Below are experts of layer 8 (counted from 0) of a mixture-of-experts language model. Rows are named router (the router's row for the expert) and show model dimensions 0-127. Each number is 500 + 40 x the weight over its row's rms, rounded and kept within 0 to 999. Numbers have three digits each.
After each expert's rows: a language model's description of what the expert responds to. This comes from a sample of Wikipedia text that the model never trained on.

# expert 12
router:496468541524464535543497454481553551455452544514488494503530540497546509481485434458478496584497520551510501464518515488511572476431483541532591450496522483504530535515574498484484506552503568522472480503500547537561558537547537457541453475504469450534479423514534536546399479489448503496524541399522529491488531456454480376457517570502524514506511462425493512500549525492501470585560
Description: Foreign consonant pieces, hyphens. Consonant-heavy pieces inside foreign names and compounds, such as kh, ak, č, Bun-des-liga, plus hyphens in words like go-around.

# expert 4
router:535506562481501496573509440498527527437509515379531518425507578471510508484491458510478503502497514559458505454493454537452588486532480437578572482446500478427504546483588413522536518553528520489423525511507498490550568480531547482507518485469550436456478488530551531484422469464456509507419538459531510503499520507506481516519510559519506568458559518502532444501547562527491481526500
Description: First names, number punctuation. First names of people in lists and tables, such as Robert, James, Tim, plus decimal points and thousands commas inside figures.

# expert 13
router:540423501562531512511486477549529598515503501501568496474578455516485499474556445477386491530514531553462491452445566528507525521501500417509511467499559495494501514507568535490455533513520545496471480504566506525527527501499541463536552442429504481476496524534524547435412484520478512479457492379505526476506460461493471523547526544532591530523523504467515531478587561551541477524453
Description: Auxiliaries and main verbs. Verbs right after a subject in running prose, especially was, is, are, been, would, could, as in "he has been killed".

# expert 2
router:470432525542483486484499515528516490510505544491474464531535543483550455592460421500469549498490529508516523460479485492501518505480469460522571493439501536448525519582607483473516507493405539433421464447504503482465532447523532531490538488496525452481461465529517532494379493501474543540457473426482508436476516538484454480510554574459461542491512384499529479525522573459524535534536
Description: Mid-word vowel syllables. Word-internal pieces ending in i or a vowel inside longer or foreign words and names, such as Id-enti-ty, Categ-ori-sation, Scand-ina-vian.

# expert 8
router:555497534588531483514470490475556591527481454451534465459508503523543526449487455498461504464476545534492537468493603505503533398524502448498506507407523470452563534489515522501472532614499485495501498518464519420549523557546562469510482521491484452495494491543484515471500497457484529527509469444531548451481450520493505463540515613497502599481557455501484469563541553534571512515505
Description: Prepositions and parentheses. Opening parentheses, commas and prepositions linking a clause to details, such as ( before dates or abbreviations, in, of, According, Born.

# expert 15
router:544440513523491500481401520521523470520466504411482509482512537515491508485546456504494485478485604577469549456477529486509527500487519510496522512486480567479549529548581490519504481527436487477493520443538511532501522494561500500589560429547535419483501439544480506523406482430455522528477459437512567494441482538444454503515529508591502574545480449515475532473517589534552467499479
Description: Inner word fragments. Short lowercase or capital pieces inside or starting a split word, such as app(la)uded, dec(e)ived, dep(lo)yment, Ha(zards), often in lists and technical text.

# expert 11
router:524481520523475519577463450480544539443483505529554445480526459436508520514486450505449488489505497534444504475432524579517543481435510509505607484455525489511533508468516464494511531546498496549516503441498521393453493524456580478550573479429489514438470470556534524477453495460410529506501516448514537461446496528442448535509484536495584521560571439480584519462515520549485476532479
Description: Table cell pipes and months. Pipe cell separators in sports and list tables, especially at row starts, plus month names and small prepositions inside dated or tabulated entries.

# expert 3
router:559448530596571456554451471496530526467479545485464508451493479510450525489527502478505486475505507556482472486470525502464545465550451494477518537449514486452560451521504417522532546510526506517479505511511522504504569486610535468517553484470583499456395528538492501518452419499515548547460468393493533574489490541498547454482508539537478551558513462466526451518542492607500498549493
Description: Determiners and possessives. Articles and possessive determiners opening a noun phrase, especially the, a, his, their, as in "his wife" and "the co-authors".

# expert 6
router:471481538509485502506419435493556525433484558513490534455582557527501506494487444436495481544516532457522499542395520491533458494520438475515514513447471488469594488522555517492538601514525531521486442477488562500526528496504521570518545495481557512481456475538541566519469445435523575522508503430565504498499451502527485506495544543546486502524587424546499498558546535508542487589517
Description: Names and title words. Capitalized name and title words after a first name or The, such as The-roux, Jones, The Avengers, Nobel Peace, Love.

# expert 5
router:522444511533512508511401527496583512461500529515538469466576520513559516491484488500435467503510532552525477510444537521480515479458485528575500533427512515431557513507553456421461567539432500489525486504553538461558496479513552507529487489449479456388446506501553510491446473491482528496540505433497589554486444533520479509486501589508527573496531508505461504498533587530563486529422
Description: Line breaks and section markup. Line breaks, sentence-final periods and the first = of section headings such as ==Reception==, plus taxobox fields like Scientific, Phylum, Binomial.

# expert 1
router:510470527537524494552390542502595507508485433480491504449562458527524496466505436544442442560494558582467546500521536567464512516472529544550535513467487485434544562558579522463507531491447515518502481486448532524518571512553527575573509439502544474506495477540499505442482461577511535499460476376498504496476491510458505524517493523505511511530545466530465532454557554555509521502486
Description: Word-initial fragments and pronouns. Subject pronouns like he, it, which, who, and the first piece of a split word, as in we(ighing), dr(ew), qu(ietly).

# expert 7
router:489491542531539481543479512534578533478514572504505486486553569530483562442465425479455536513477517587479594549489556542511524421554530536527503502434479492483496506494554472452493521582528503499468479461511555440495474494508551511498490527472543469485510468546500476552378494544519532474486524455495495499537492460492442493480598591584522517522538447496495527476506595558477504525526
Description: Table dashes and proper-name starts. Hyphens in table separator rows and list items, double spaces, and first capital pieces of foreign place or club names, e.g. Al-N(assr), Se(oul).

# expert 0
router:563460506550458497511487496528545503437446491407533462477515452499511468437518404462469520470463504557519571513448530548522525491501520475523511484428489462484622570484576491534492473594473555486506519507518542458518536585484564507506468425482513498502519484539485555500434491460504510520457474469495518570485474446444471511539544526481494584495564505518433485489551497513485454563454
Description: Numbers in tables. Digits and number tokens inside tables, scores, statistics and addresses, such as 1, 30, 2.70, or 1,200.

# expert 9
router:548454539568521426504426488512507499481504516450555447446525527465489408483519480489442460494566550561510550460476554517468498519518485491563505554464439461385536504500527491434509538583559541496471497534542493526520468515490559555558452493429539480437454505539544526497501478499471513529513473474483514526494487502530470452488476558546576525477558470493473555475548553550599483496464
Description: Closing punctuation, percents, years. Tokens that close a number or phrase: percent signs after figures, closing parentheses and quotes, and years in tables or dates like 2016.

# expert 14
router:584520518568512460487470470458585583477519470424504508484588453445536540431467491525470478461495503528514574433474527462511497480418523477526509561477524502448540532497580505407480508535502533500520525508533559500519538478524532458479469432481514485498456497531511558444446458494598524530491487413546518480468508466484427470517502503452500502523506425520535445518521526558557528561492
Description: Participles and verb endings. Past participles and verb endings after was or were, such as located, based, published, car-ved, plus common nouns ending compounds such as station, coach.

# expert 10
router:560483540583552518487434520518527484500479512512490469504524608556487513513497470477470487560454586505563553474437483462535540465478464454537504493513520500416521487513519487470521508528442515513484463463511539545481486465561590458529525485504530521461410488547503533504492507505537534510469455387566597465498447522489472537495537513560499534503534415531539530499505594509532422505529
Description: Heading signs, word prefixes. Equals signs in wiki section headings such as ==Members==, and prefix pieces starting words, such as con, inter, pre, anim.